Experts of a small language model.
Size: 12 layers, width 192, vocabulary 11993, 51.9M parameters.
Below are experts of layer 7 (counted from 0) of a mixture-of-experts language model. Rows are named router (the router's row for the expert), gate (a neuron's input weights, with its number), up (a neuron's input weights, with its number), down (a neuron's output weights, with its number) and show model dimensions 0-191. Each number is 128 + 24 x the weight over its row's rms, rounded and kept within 0 to 255. Numbers have three digits each.
Before each expert's rows: "comes before" lists some tokens at least twice as common just after its tokens as in all text; "comes after" lists some tokens at least twice as common just before its tokens as in all text. This comes from a sample of Wikipedia text that the model never trained on. Tokens count by the router's weight.

# expert 22
comes before: "0", "°", " |", "3", "6", "5"
comes after: ".", "5", "0", "3", "8", "7"
router:175160136163143159069135124132150162151142123157110135110121167133101138159117125141117155130133162109101125120170112132098161095167132121121111135119181150110119127101132133136156155134124113167140121159131115125150109151107156144125129155132122133122126041151107122124125144103137146125087140126146120109086131129115137114099083175135091092076110145124117062062090143134125138050122080171131139125152195128126138114129133141153115108139116134155105126102140116099117140129115146150101149152133108145126141136120151135121121134127117105133178087111156141138126122118144170151
gate5:127147142129145117102148142067100148128161116130126099125162120134134145116126153110111124134156106133156124149136104129135089101114124139122132139159166109073116140116139125166088134139122126112168148152166121153146085120163089165132129075132161122124154107115132143164103115146149112138118138138135118115122117151130090138118096096172126110078222112122142072137161114157108141128161121120143152163192130144106095121139135133124135117165116133142125147094115132148163124155166082101142089124120115124122119144118171129141102139112126098096142124168107170105102138143164132189
up5:117147090123165097110127123090087163124150128111139093132147139156148087115139142113078120129137121135166103151117117132130116104105106152169119132145152126061131138151115148166143092140099121115158144155154153148144083123160126157138127082099147147109156102097147148138090163160148126144096166128131147119097132121128119160138095120151133116097176112138115055128146097132137135151146112118133176149180141155103114073132123114120129134123122126166095136119132139149160125126136076090153102105134107129113127135154123118141088118105145112106133107165124166137099096145179121177
down5:088093194122146134113186140134135118089119124139108128130181120128099129152056110119188120125134121117089155163157113103087124134137083099129117103106126113163174100163138118096123167097118132136115167125163139100165088116075126109118114195113097129160118122127109124132113111100121107131109112151143168135126137153117151099122097152103143126157089141164176116113149165145116108147137148142143149129124138083115126125100142178120136138128135153120154155131137146105112107130108090094133134114124147073160117135141134141122121117133126159118148143123141097118115096140138157164
gate6:125149195114144141121132158136151135157087128104115102100172165121145125086098143146125142144101146121105160083129163109105121099106130132128114170121126148134169111151101112133137158122173083122143129088156097132140098133130094136094162141135114079153114151060147105135123119099113111119102136129150126141147103173103131121117123124132137141123158168084121142154139108162157149178095146150089151155164116173121112155168118124122102121110119158168171154108129135133125140091164109139079139135094166120128115145106167108132155147104121179122084118145120127123111129144129118114
up6:114140091156142098122150167119111141108126070127111118145159101131111124106171130122125117158156178106140133152124105129141138134142134117108140105202172054126086122131193130113094148136105116113117122147118133133132162146123127114119117161114152096158122110162120139135133135097088122102147165155093108102087115147148159164155151113130151141131119120120204115126119114159111104113097100132146140144109144110137148128093123118133135100122119127110114126131154143117084135143136105157192133162152120116091120128095105132142133102118095204130113145122135118100133126103107096179
down6:150129099180112095143101130196103085119127143142080136146142129129125127093122120116149106110132127130112136103093160181113143122143130107169141117089088123171145113135148131097083119160140108133121136153072114173088125137120146115157104138124087095148147128119129118135149116134091102154203133105120138130125129146109112112178144117130145144133115107168102142120119128141118102122149102103126127144169171154107180140155142153158088156111131144136139156143101115126118134100173138130112118068145126118097131096140134115143132072163186107164110140104121124108108144125112135139
gate7:163147157097139140139098138111101145165115156109181147141083089134143105156150125137125091129124135103124103150163122135096178150138102135092123185148127151105077137141158113114089150106160127153175138133039134146135110128155137148086145091138114149154124118123117134129134129108113119154082128133103083165119092138119102112085130134132115152134132146126089134129126154129119163137146138140164137169128100131134095131158124102105166144107149177133112137157143128134105125146158131132128176125121163122149126145115128176082149134126121123150151121106105135144081106120158076100
up7:125149133120111138130079087168126091148143144128096144133160092102136098072134168155120162126127138106127119137146114065120139153163128120136099141118159154107096097154117117135141108115129107090140112116085138162104110131130126148092147111108132092134087113083094122144085117120153134148085085147149088153126116133117141158077131105094134125141106143093144158122128141096092154103171141122170146120129115105148125121163141109133182139128151117138131159103091111114135128084131164132110151119111161103128117121122161125130169083147130097135076137168102168149124154140128168121
down7:116099161102131150108134096127102114135146101129133154156121160120111117174155167133122125150096126143100116135182148120119144157098132134151138135161125117156082142148103099140112073116101138119098142120097089158145134138131137074091120200142122153110120150093138159154112101140151109123110115140118134144182121116148156150118154134121074126186127097119139106122091123153147116121128184126140144108160150129079133150155147161160091167092124087104090113141100154149113073127129134153140133139121139109188140129156128130125106157142117128090135130144110130113113104101126158156
gate8:091099173137118147120096151101139175111062142122175160118110143124134115159143142120115157112163170087127128101114101148090090103083122156147113134151096128151176114111155160131115102120130148130101085150188113141112110122116123135112127150088137154182127137157138105115124113156141152138151126115113106144106131132137139135145149085129144112100081121131109124122169119110145180087123139128139138146103118113109106100119155099131128109137149123132164124152112158082096119105104062141092146144121084123112122132164114103136113139165149108146119125163132116171120150179122108154
up8:138111079108128118121116095093157108139125143130125139117108156104119153084143099132141125176140149100142152130119109135127064187129126159149113116084141184102142122117171127158103105129162090097107134142090124142115203104142112139140115121133105134107096105088140103121141128136087121107107122137095180138103160160099117181106119130169161123132145142105105143155132114134135110127121120107154141155122097068156103083112108153099141138104124121144180135122146156134117136109088149147133113116128117127146125087141143152136101102095147122132121189151137156112142118163133118157
down8:164154137129194131075154130123116136118151133133132161111119141123103145111109130134097120116118126131154165122131121132093098151132135130127119093106118110124097113115140131118106120130105141137134173131155104169160162095170118154073132109099086111153134142166123084142121152104131155082136148201104138132110098101121109122144113110160092146164162148104053120156138124148169158122106142142086148113135155098152141088107120115126101104096133097117176118120100123130081147102155135143103111133105142138159155113156093136087116129119140156132143115171149169136141142139152158147
gate9:107132133151152114129131106129123131117128129149068154109137093115121165119125162111127124115107104161141140149137180131148140092163101094141112126138124139107123122112090131103112094089151128109117078066131105137104126167151125086112140135143101104112193134122133099179133121160180133094119127160152118097086099126126092135144133138056149165121135116092108123150105124131111118074085181113139100100134124160129110145148151134132131074127160125118150100118152143088166103103129155103134092131103111124102117102113126113190118116175134127143121106122127109129130139119147137121
up9:134082112154129117164111143114127172127141108124135128083150089097139142134113116130143117128120118168122143140141129130125141130152137122145115148139114138108129127120136165105155086101151089143151107151133149184177148121109170105135095141118161106106163127098155119135158110076158101141130086157143132107055113089145079101147105128149100142129111087128116084114117093120098128127136110129117134151131101154187107130112106137136143144113129160109067128105099092099121110147084130121099109189148135122132099125086101112120081084125154128101133150145129153161116131096161110124
down9:152146134138160114133130115125122109154115139127127140145130170149130132110095099127181159128145147105139090125127180187125114126146185143134152185124139116147149106167151092145118137119166133129141140106089141172159127123127107120098122115127149106133138129099088128154173112189122140195172113139127106122138096145125126136131164137108166176099104119146144135165122123112126099118125120053108126117138157119116139135095103150141125127094156143131148100119136111079113104105126107096102145116132130113090136130140152100191155118171155103124111127119124159126084090116119090111
gate10:104096132101121104142134105127122133143138153142172133143173103080187121119155156128154181094108176116147177123100162123122101103150131153156101133075152137136125113134121127156136159108110172101164113113130185116107132086112090105146147121087094153125132120161130122136101122149142173145168147116140135155142110084144144139149091148137140149148110138161103098126141128134100125141139135145114148091144102136128164124109145145128094127124150113167103118157161141171134117101119150144129107146158109115094106132099132133150107098134158088154154141092145190115156133144073126125
up10:101110117118091121147090132136145178157168137124118140152143128121174136115134159108148189103134179126131173123105171146111115122156154116150137143129119108172099118110122149128148114110114143132160094150157116108154123132135157133111110141092069151187129147128132126121124114151132142127127139184131158145087111064111158155101114129092131119098097122142133135118108143095140120117163135097173109097129101126111168127091136136115075183134156136152145100132120122126112155144102165140107087114143113102104143141104117162156116136110190140122146144099163104143125135159099145146
down10:135127151121111142112100138131104109131132108105108100146156107124169064094175104172116118101122124135141117131092142143126122145135093118144106122088150120123188099159127132120104179145087117111128106216117173145133134163136132139143140144145110166105132116102125119137118107122150161138136145166085133120146133094111134148130113087132150109161102089107136149143121117095132121150122115139119145081075135151113125113149144103151129076158113140107170151056104125117165127142116136099126111132097170102087142153138139145112115120148157175157116126129124083119105122158135132099
gate11:144137132163136127157121109124106156081115133129080148117041103134103138102132095125108153156122140110169124149109121095129117100203127118137136157159121149155140130120107134117143083179150162123158108116110145165102123116145113122118140120111096129157105101135116114141090127108138147107144149126105120114147147081121163149102120157110195131137130114109112132130094127106134143114112138136079157137166137109150134119150157155114122126158151144133126186096143105150116150082105141172109149112122119127100086152143205124137142109129127144143146165112116172119148134096128123087
up11:125125131138196134121155141137121125110061134107172197138133127160153095117159145171122123093131167111139137130098119123144170149131100091128110145107103106085111141141124143111115123117093095155149148120115114165156113150143131175126128135116115090174189142085152133089106171107129145134107138147094163146159124134162107128136163109147107174105144108102105106096161161129109128144150115165149126113148104127122160132108106132118078135140140114102105141150132130139142111117144118100158139100184134151132146118127164099141120155135111143152149118099175142146100150083123115122
down11:122172140130135089090132095102080158117150116151142152105102112165069133111123122146082106137118104094124121124131093129117137112126120110130142150155140139167126109137088139113073083117102083110153110148142086150121120182134138121116113166115133142167111120118112162133146172135092121160125144172141103148085119091159110125139152134135134156144129138167158106119084132118114116131098140124101132118120130118144149116144180075141121150140168151095086130142159132148139149122147153093124202121130159094135082159141133131119166144156121159151124158103137110140125138135105100099

# expert 7
comes before: ";", "1", "8", "3", "7", "end"
comes after: "1", " ", "7", ";", "2", " No"
router:155119147157143157090115151105154155149154152152141137109125153181083145150117140077145150166156138105117158147146102124123128128143141133126112153126128169099166109114171129160146163091094134121132094143129137132122093154097156166162115147160133119103165105139094114110094154092160153106116165128097101122120099170115169095101098161148122108102113127147075099089106152156143145113097104138141132118123169136090117109144106147162118124128104112170129133121133098097121100096109103151115155146133103163106098138151136101141148114098137088114133105105149074127138117095133150141
gate3:159135154097120132170128141100144140128130158135123149111118102141138095127137130109106110146179132127107109142183145158134105169132101155144113172134113118114136086136099100157142165128155100136113076183137164112114166106169123105170144121123124105144174137151103117129144154155124180145104166115087141134105124144132107124117091179120128102164110116128179130122129136153134096168073093160122098132101108141108149165123123137109111157125136139161102108097133111162137126107105118123141076156165108102105115119111123141140103103072142135138085095127103136133131115106134146174
up3:127118105122143156111128113108128142142106145141125144130129145163133133144121127121118143116098133058089135074097143083093154076106128124149135124137084114150111089093084112183155147126111117137100097123123138119112138139142136113121134127190132158113136109132126148134132124161136137116128105110088199133132097122118128123157157121136134146169119117123103139145162169120138196095134135132120143095137133093176124149114147120091122105171134117156127176122136175098161163150140100132101132147115147131127114138135141127148101150149099132087145090056125124082100169148117154133
down3:138165153125167170120137123114150186114127117088091161123122139141153155132124084100111145112146172139100147215096158153132154148120132110134150122147143109139130144132130155146141122128119075115122129148069126130115145098136164118161120126087143135121096128123155103104095142122129130114118137092148103116133107090124157112133150151159080082131130148111118118138094128130148143131118116115148119175128128123149148091145126149125121132110170102075130130150122141120119175117159105078150096177143090111131155148176153188115098083130118175111150106117147104137147125120127110113
gate4:109115102154091118086138126089091123119156107188170093190087122120121133151100160113184130164132134123144111116150085139105145112111120091135112169191097150113123107112132129115127126115133123114128126104098085159149139096164140098095114147133100106128124141123141139099163123155139096155145088131147145166139094097144170126148117122140139153151110125118127116116097133126121182108110132169143105123132143138147138086140086147148106135139124118143135163099138115147125136088132140146138157136147177146120087140123135162067160082127085131145146100174129103130128155113116113119
up4:129140126106172120127114135100122163136099119120139120135052128163131136076096133149093136077155120096156118119144114138115125149110085113133120134175090072137157125131152136152148150121129175113085130086147123144110140143147105102135115135141112088072142151170105136109178147106131134096128108153116106167133157105095153129123107147109097114172105084133125090065126121118098136088079141143145140115122123178139152134107118124141136118131106134152115135099145140147156146114160149103168099158128128086129160121175124091113152112143128131128142143136127106126138121115141080104
down4:138132142093133134113145135128148178097138128109129112149128152121176190149059169151142198138140133102145057121093103138184115146120123118131080135106133153154130136092121112081124153123135119125125116130119109172126128115168169168096126128156098120179116083126079096133130077113139146151138128086144111098115110114120167138103136147140098142132127142131131107140132148124150121148121160131107115112184136170133123141192115138134145108149127150113111113133105145114147109109104085112104139169131140142132141137111184143123114118132121124106140146110119083146112115125105130131
gate5:125100172166101126136147125138143127170140160138139090104131129131094112130150125121169167129150117127153106128141084121117122095144149144125152118085082150194099122118142133101119133118094124117110135148134117108138142118139156132135133150126116135132131121143143135139119130130139130075154162154194146148170147133115137163093131130100120173118073163110120134085116138154136171105112171150115117153137104137138095134088130143124159105098104168124096114125128118151146137114149147148145109124148129131079103045157163114158103168107167116141163105109148136112157120089115076095
up5:165101102124134130144143145126107141108179136124127101151156143160127103136109124156128144129182176136150082116138136113178111121163134110160138124162143135099142102150088147146127103141119151129155104129135129125124135130143186117114131101164128115141157143144146116129141129134137108113158104179150140060114136142128091127079126173145120136109123152101147163116140129113135137122145165154158120097152112149141155137082121146104083107189140137108144072151177117159187099114115158109134147124127120107157103151144131162193132125114092135106114143105094149144118122126149176141
down5:158132141139113145130158153136115125085084125102129135138114167075161116094147127100131137116098155152121147115159056125139156133132168122145155122121130123145105161051115102112167130166131123109145120114160150096145098143129122125128131127126102139093097093124100179120134144083165106112141093110124118125125145145112153110148119098156154119192131141128144102079136134151168120142126107128123161111157121127183101146106140137106090121148096110126120153084126134118102150121120073098135131135143140119094117109152122157145127111112108137111139106143168127159079061139152128108
gate6:143209142116103147149076165098152142098129109119101155131113097100117149102126109127128145158110106118126124173102117157119123177091113137171108137120142119095157135146109093125149139074133119134164130182106086110158145085118125119143117148129120138144138142095123112139110111141124122132139091124113131119153092109127146099106127116183095104140105169126153096132136145161149120107121118131102084164112106104152058147133138118110124130092148110155109123097130160159160117114094091166134132117112098081150117132116116101104156153134078114137131140153104134133075141100143114128
up6:137146156137150172113132168155107111093085105137100095145125082107149170137118135159116145105121134096146076156140122173134129127141147141142168131124127120122165102141139093135150147077139153137165152140122094131109173086096125125132085080142100122118106085145123073182087135109152158095113096170132135143148127113143104115135131131133079118139140147121095132103160177145132069139124147187130123145135102119142089143179098113131124126116158120146099161143117136151143097145119161110160124125141084132142151100118144123100138111121109144088117101127151145126118141136127130155
down6:131143079131151094134128077150169071126142150114169130092146094061173112108135141154140163154149126151125104120123097126161109101100126149135111151124129143162140156115132106120147166138140126156111141112135156125159163138147096193153141112108147152136098131091111105172110124147135130102156139116143117117143117166135133111114127145089099122138123136120110130142093160108125139146158159144115107111142111093149098094166129106150133084109158100125115139179083099169179176110158156140124119123194145133138118123101140150144153167120121121117166118138086122127146123120133135128
gate7:096114131103132121134108123141106176122132108097170141127139145157099143176117140091122167120091096096106110148102106117165115126108128115165174099137102142147117105130092078177158122131098141108105094141119127145145145122152157143107113081174141142104131148176113099145135162098101135082106132116124115132129113131112125098124128098182134096114115105117109117133081113128134174108097101167142153115121108119126118129125151086142169134125105118106115117106101125114120129099096107119159122127137149137124188136115082163089120100099107098164091177130128182130096139094119133141
up7:147148115141089163160124123111180150137099197133127086119120134135144123102119137099116142143133081145125156125123136131146077126137073140097106138138136149158123201152127147122120121118120145162126127137158121124116138059142106136143109151124138144160172119122099121126101099157130101149134104123127106119142127142092118116183104120120123098098164118129147164164158103132116104109104123142132145127160138070149126169124090162134125105119104097151119139142131116152087122132165170194139077108126149142133170112140083123115126139105142100167143156147159122129122141107170113116
down7:099137146122151138117109127106140167153126112138180129121117155162134127105103104145137151166154167108131149142110096179121124143114153108089115162148087151099092099132180126101127168125135141103115103129107133120132132102096172123149179131110109130118118099116096127114108114107114095111109126067132125149132119041163153127153113134098087144122113133129142131095109140124152123136125115096174170148113123134111131092129137166133169097117123153143105138170115122151111147103127073139150162190132110128147094179099106136149127147136146147153119104139116136097156151103116165123
gate8:117119103122150127139113117157101121100119122101184136079091143115086131106130150121128108121140134144101100158156124122132142105111130104115154150146101122123187151093155122174146168123103151126155147132093158114157136135147121148174138127131112139096171091132093111128123091120135102129101142134066161120076139109142113153156111157100145095134106192123083124157126133109103119118123152140120127113160137095155165123128144153082111157110102096126098147178098124123162149147072106132140074161139126145141113169112117138159147113099124113139136160140106144123090132152117097143
up8:133128101136113080136136141110128121133125151177131107091125101109155135107121118117152128123157097113133135149110106108171152152137163090145111086098108115117145099099143116115114095084080115134161091108132125124145112145087163165147117087128115097131117152152178123103108141131103130164082171131136139094169146107144073141115110127153122134125143130132114139138114137136132091150151155105142145148120110152124125144107089083130131117128121162150167139090136157131142089138133085136137112129053113125152143117142144128126176136148108133125074106108149130207109107098132114182
down8:087090136085158121112133097139186065155153125119103159151168138120126093091106146150177144155094078167115099141120104120144114122139152116163123111139149147122137144151136167090107159090142139112151126139094128145127144116145136171153143111118125118155132106117127121166142116174118103146139090147159130160057107153117124076136107154120141112152155163128112119152130135116144136119145139141102086103162122119089138111137162102141121160136125089140148095095102080160162120146129147112143117150184135121144151139123135111122137144123109114147164130078132112114157121114129133166
gate9:088083162119130156129127110126142101128144134114161058097087126167109117112135111109121147183143124099153125134148090125107121129169138089156158096146133145125133119124117149139121145120082149091136079083117121107112094109107137081108137153141111129115168131136126099115140140111163119156149105081103156155147116166139117128169118129144137157109112120107183115128099106147171111127125097114143098090119131178088150113153121143156135112107118110167117101103129165124104110134148127171131087147137067125098113124101141130097144157127141159151135151157089119119098108102156133145
up9:117079129140150123149089125145103131112104129165106125134089149165119141120162142134096133143115105123149136101159118132134138128104131084180141138124135127160138144150169165111110081106133155144132154129116141156141142150129121123128143192151078129110126099130110101115145126107149160140142152129133131154135128129129090124177093129161138104140134164135153131165128179138104085148151131153168133144131116128157108125122102118098129111127118101113136078139123126137115110097133093113123133155080168106158095203172169151108097120164121059137109133115157091100116149142076153128
down9:097140121127120130164113097149170150178103138137114135135115128102155136149096121075097140098113125165097129102116127161168183158105094144173133124146121101132130118176143112129107114135127119113132171125085115132145135121112145112133134142100120065140102143152179111119107146152126102121110089143106106101100094104134079118168159113157088138081139155158096140140098127132119142125165121157163164106130156155091129127125113130085171106133075127106159117155120134173146123112127136130151116091153142119108149096123143088168142116077105133116150135109123123112157103124136103156

# expert 17
comes before: "9", "0", "8", "1", "7", "6"
comes after: " ", "1", "9", "0", "2", "–"
router:160117150140133152093118152107175180141154137142120144109134175135100138165094150123147162167131141096139169126192131117116135143125155121154083121120172147148145143136138129138170159088117132158173101137110126119123108140117141128140142138161129134134145058146119128052114123114150132117090139120120101100118095125123149108111110188131121101092129139117106053036119150156150119133112097176139138114134163113100145111151102141157135110155116129148110121090107119127127110110105114157137136144131094152094128130158118139153136108107117126122128097130144132106125138131126145133
gate5:115133096126115134108164124140118088126112138110126119118094168124105091136136108047174099121106127150139150146124158167165185105110154108143170120088109178123148132065160110101118085122135154111143129103129135175143089107136127091096140119144128114146109141129118117196129120135139145111127143093134125150120134138120120148134109065128139141114091058117119124148127173130094112101117112129158110150145120127124113149138147141137137115133137128121110152115126113109126111162118138098164108110130130100119136117154171145111085081128138176114082171106108094138123173126135119131
up5:109107172110148118161133094127092133118162121165128111154139097120147147111130154097107154142184127109166136126123115100124089117135125143132154114144174110135181111188134152168137115155121164138102100202133123124099151125098159142072128128179131177137107129120151144083172136083112107163142131137118127106154148133146104129140138128128116142109119155133157123120100120111144154100130125138158139140134121185155172121080087128083135118154103155160142120141129134185153118120131143127123130147149139146114129102147102129114119129134175153128146112117163146146193150125133102121
down5:159107146118125116110131181162115138137121105152140143116134157120101112096111158109145150142117172115164131147092161198163189145123146094135130107134103128162126099140144141127147167051093126128091099146135138148119145123151101135161125115150139140144147144110144105088137136153123149123126085155127087134111129108104123136089138131107129126144090122130116082115129157121125087145181119103113147125104137131163158152118160146087129162145138163141136124094151163194125124144120178110126123126117131170111138146152121104164144091139116173131143147102076138115110148159146145140
gate6:131159104106154157145112164150124124123140115118123139143135139081140119141119098105146100101103139123122109177148136177115197176111115125106117167118120149120148133181081105115105068148162140128171148130176137094122127078119092119111145153121159119134137161152123170117125110154136147092076109096131147130107141125119100173123083155145161154149121150137134145133129096142133157095147137139173116145111125140133120157124143129102128162118119136187099130125138135092127141156117168115138119096149098139148141126112081114129059117169148118119138122117145145129092136086137102134
up6:106137130119137159161082121180141198126150120128098070139134160096122129064128129117110136136145081159113110132149094142136108105126132114153171162145144113148100116154167128162143133127155147137135122132116108123158134172078168123114180123108141121135120097166102156090129130130110141144158126165108166121160107098123117114142149136141128129146126136139136141128147122171101139125147084083070151154167117115154126115108109109112151121179130147154164141134131128133118112129103113106130115137133132163137116117115121082185159179143124135091162103178145095114128151128129112119
down6:113148139134135109137155079085084127139101118106150130084171151121147083144147154145133162102137149159132159154102128128121127129116130142096155115147138079187158156155137138140147182109115176109117135097100089111145146122125092119089107098129122117127156127122140108119149154089120173122108121060139119142135132124124139135139096141147133112175163142140116149140128152112128132136104158160114120090110107147161102148118112129131116150145121129137101145186105136124198108168090129126129156136126117124081161111124127163138100078130128123162121161069101133137127129147156155115
gate7:130178119127137104130108176171149118088126125153116163136184176118146119137102110124124145118121095087142100115125097133083120101076153135133122105086138127129099131135130132113153104152141137108093137121124090141148156165138160134078141145127164122138124162147111135171120129136159109126098141134141104124137147087098081114107097110114154130126177107068117128136134136128119119110148152136086105104136134175108070141135121153116152202128134167177129165127140176135154123085137094120121157097129127132133138124126157120141163129136149080118147110120156139120166147131097139129
up7:132121156120156134098134156127132154102106135121097144203174137130137115115100103113114120113140122173127118165121100162111137103067155117120149107127104153135094170132127131151097150114138138136133138058121086114122085099181124136119184150105105129163160135128110170130090148114126116172139147123148143147119141177123112145121116149146082103196164104114086077121135130099100098103146112138143140132132125095146134102122125131136157132128104123148145133143073182114161123111141111121078124126122094165105121119115127103142154137153134092146147122150132160123120135140118132142
down7:099160128117140170171132133128089156135123134146119103101127145122180150126143116159169134111092138131144133125110106150148105132126157106084115129153156091121081135112151169165149131141101150110158097109078142146155139112097097084076107065116109153135157172159116136117138132144150131102127128110106129111178123088153149126103147130113123117146103152112146133097111092060135091139139146117131115127136130124155105132111078124099105135176148122121133096123107117143176110140169140098130113120152144169150108119112100129157123145127143141137168130180120090084129141136157159116
gate8:133141151105135112124093152104149104102167148147145120133153112132112098099110117120132090128128159158122109135125140134162133100080127113163145134117144145132107118136123109171126121136090122122096110125151119106170104137164171173146097135125146097112178149193114111141204138132182136113149117144147136104130132151085132154127140164081149133169150098107166147147104116108123136112180150134107160141146124122138166145146087175110149086129161139138134133138116121143138163108133165159118106094056133108130141181107156131113122149143128123125162131161119142100118149166132133119
up8:171147145106141104142077117142102103102149144153201158127186098104124093101136128106124070125121179135163106137141113144156110109104144133121124138126132147147124111126101084109098127173086117121124150125134125133130120136165153176154125138108154134113175153169125148123150087146177136101142123135151114105124101171118135176157127140106131128144132135135138144149089139123112127132166142049140143101116122116108131121172093144142144139161122177133089144124092143138145155093136147114106102103074117161136157160106140128115111100140100104132146134139114128136133174132134124152
down8:083115114100134158143138135158106105092098120107126125147137089136134110129137143152131128164119101160116188126174122096091119124129102157116125101166124108142111169166095111149103146122161138127138149126118090119133155121104122090126127068127131179165098135132127129103117124081119097136098122135124116139105143084147118120165107144093119114152134152137122151113162119105124148172125118094179117122095114127176151116094114106090159131179108159092123116141113151167154088162154102123153122103104126122160120109122076134147123157107129163146112086140168109151150138098120148087
gate9:133152153156116122132134146076115114165111104123153117126122108167127145104143155114121142158080152115125151111121130107111144125126116133108113127150127141112123132104105086114103118090129109140118138106140134107135145106128103115090169089101078073112148131156082142158123162159129073130101098170081095117130150142111106142092104119107134116149132108134145102162150102164158151115143145093154123143168098134132129117167130105091142086186126093127107151156137121146137123158127158127124130124127132149122176181123126134125137113146125096116102143138127119205095091142096106063
up9:149138118136142140134105114149103115162129122149119159143144140087130127080123148160133173113138141140100133146167112137136103086097136110112131131127125120100152157112123133164130152115110138171152134100141110125124129143103124101132127158141153157116129153170058117115111086142112107168170119137112110173150089151094157118122133161093148148172148121149126107162130130151158100141141155104102143132166137146088152129161129118076104143136105172125181138137093149112130119098169157106135160124130130155125115113128100107128141091148145119145160142125080091140045158145130090091
down9:161122077122126097158086114168121111120113133153144149147132110186116116113119123144102124136121129119129120086157108135126125158102148100122122133139172106155159085124119127118131169117130167113163117079152098138089128135115131135111145134120105149117139127150128111150199140114137110110113111098137148097210113092102149100080093105144110128105085127127099099128127148103077146110161134150113115121116090087154156137142141146121077143115115098141151105154094131119118149155166062126148118104116146183102117108129134141113146106127150149139161163141123143127127151115159148145
gate10:135159148130105126132122152097131100120111123120136139195137115112170125115140139070141131112108137153114097129150117101109125155167078136097163131148091158119172144116150115118132146119158138141135179091148141110112104134102147140127118103163145155184122091102133124175118148138150131123123141088160122094115162100120138116127079091120143155121138123130158152161145151152160158134135136133089176134122148105138171154130112134103108124117077118095163091129145098122144118096132142133147157100124160140174126149138136126147156049127149135107094085096134106167160127110128148131
up10:090130116127091161129142126140139100090181116132097136146170128110151161131134140098160125125152133137125123131102160151108155088144111130126100118148100144085139121161146145115172148143127140165117211126072105099113112127142156104127141138137095117157154125091131142066133175139111133161145140141145101098092145096134174159126122100108131179136112124125138152091125149154179114147158106130118142122100141106149119134116104152140115082128122126160144086118178139110144157123140147153142153097096137118146194114127096104118128138143106110131120088098114144109135105099118132092
down10:126102113127147138135093133130122133090171158119072096160103143125130091154134095115096113102144089151156136068133070185154149157112127114117133117165123128131128161113109138121118128150133150155108133095136122122122141095114162108164142134120155107160137126089119109121105126150103105126098072141086110099124116156140151140115128108125119147143086100119171147103136094138131099119135152109135131111122077140091144137148119124095098102103051114100103140153092108125104142129150109065127128127131135138109165099112112123110133106098175131143167141140102095141107145104100097091
gate11:139116120120135130115118124128128096136133141104116101118121154156138166175149094129129128101105135117128121102175097158135099148126156145110116125148152131105065098113158175150096141119151146087155192081161101127137148114117102112130125172110098103106104167138165187151155108116128141124188116159112106134123129104116151131142115100130136090168137108086086100097102127120101148112098165136158142094147120076114139132163114111155100084106105112182120109131127138126141150102106146129131140153165156130122095142151128102084152135097131140110130112133165105154142157126120127160
up11:136128143154126127101161096134168145102123128134129149106151103124135115093141143123104103142105137150141146111101123146157131146117120144137134115133171145153168122143133137168101151150096078134086092102169147135150122116124116148189134107131133139143141119098159093108112109131124121133100102144152143116121098167124141172124156123191120145087118155200123108138144138151105145099119107148128148131139118155104141128134140200134140126110138143078136130131129119138117116094147113103102142103131096060125152141119146182155112159198125116112117167078091119142087100139098139123
down11:139149160146147135119133143156135140113113114102095150144120121153105098135161144132115141117142117180139130111150177161174170152160177158117117136146136129084124106108135153126155133140119123174097180138121125080116184125148166082123144103134117133113159155178131083140197134174114169182085113110163125134118171093119120150121143111100133124130123129111167093117131133108115157145087129119103073144150144125150097119129137115124098148128135141141130133124126178110093123110112118148108082137120111126127138141137134117166123134112155148139119047128116124128123129135157149138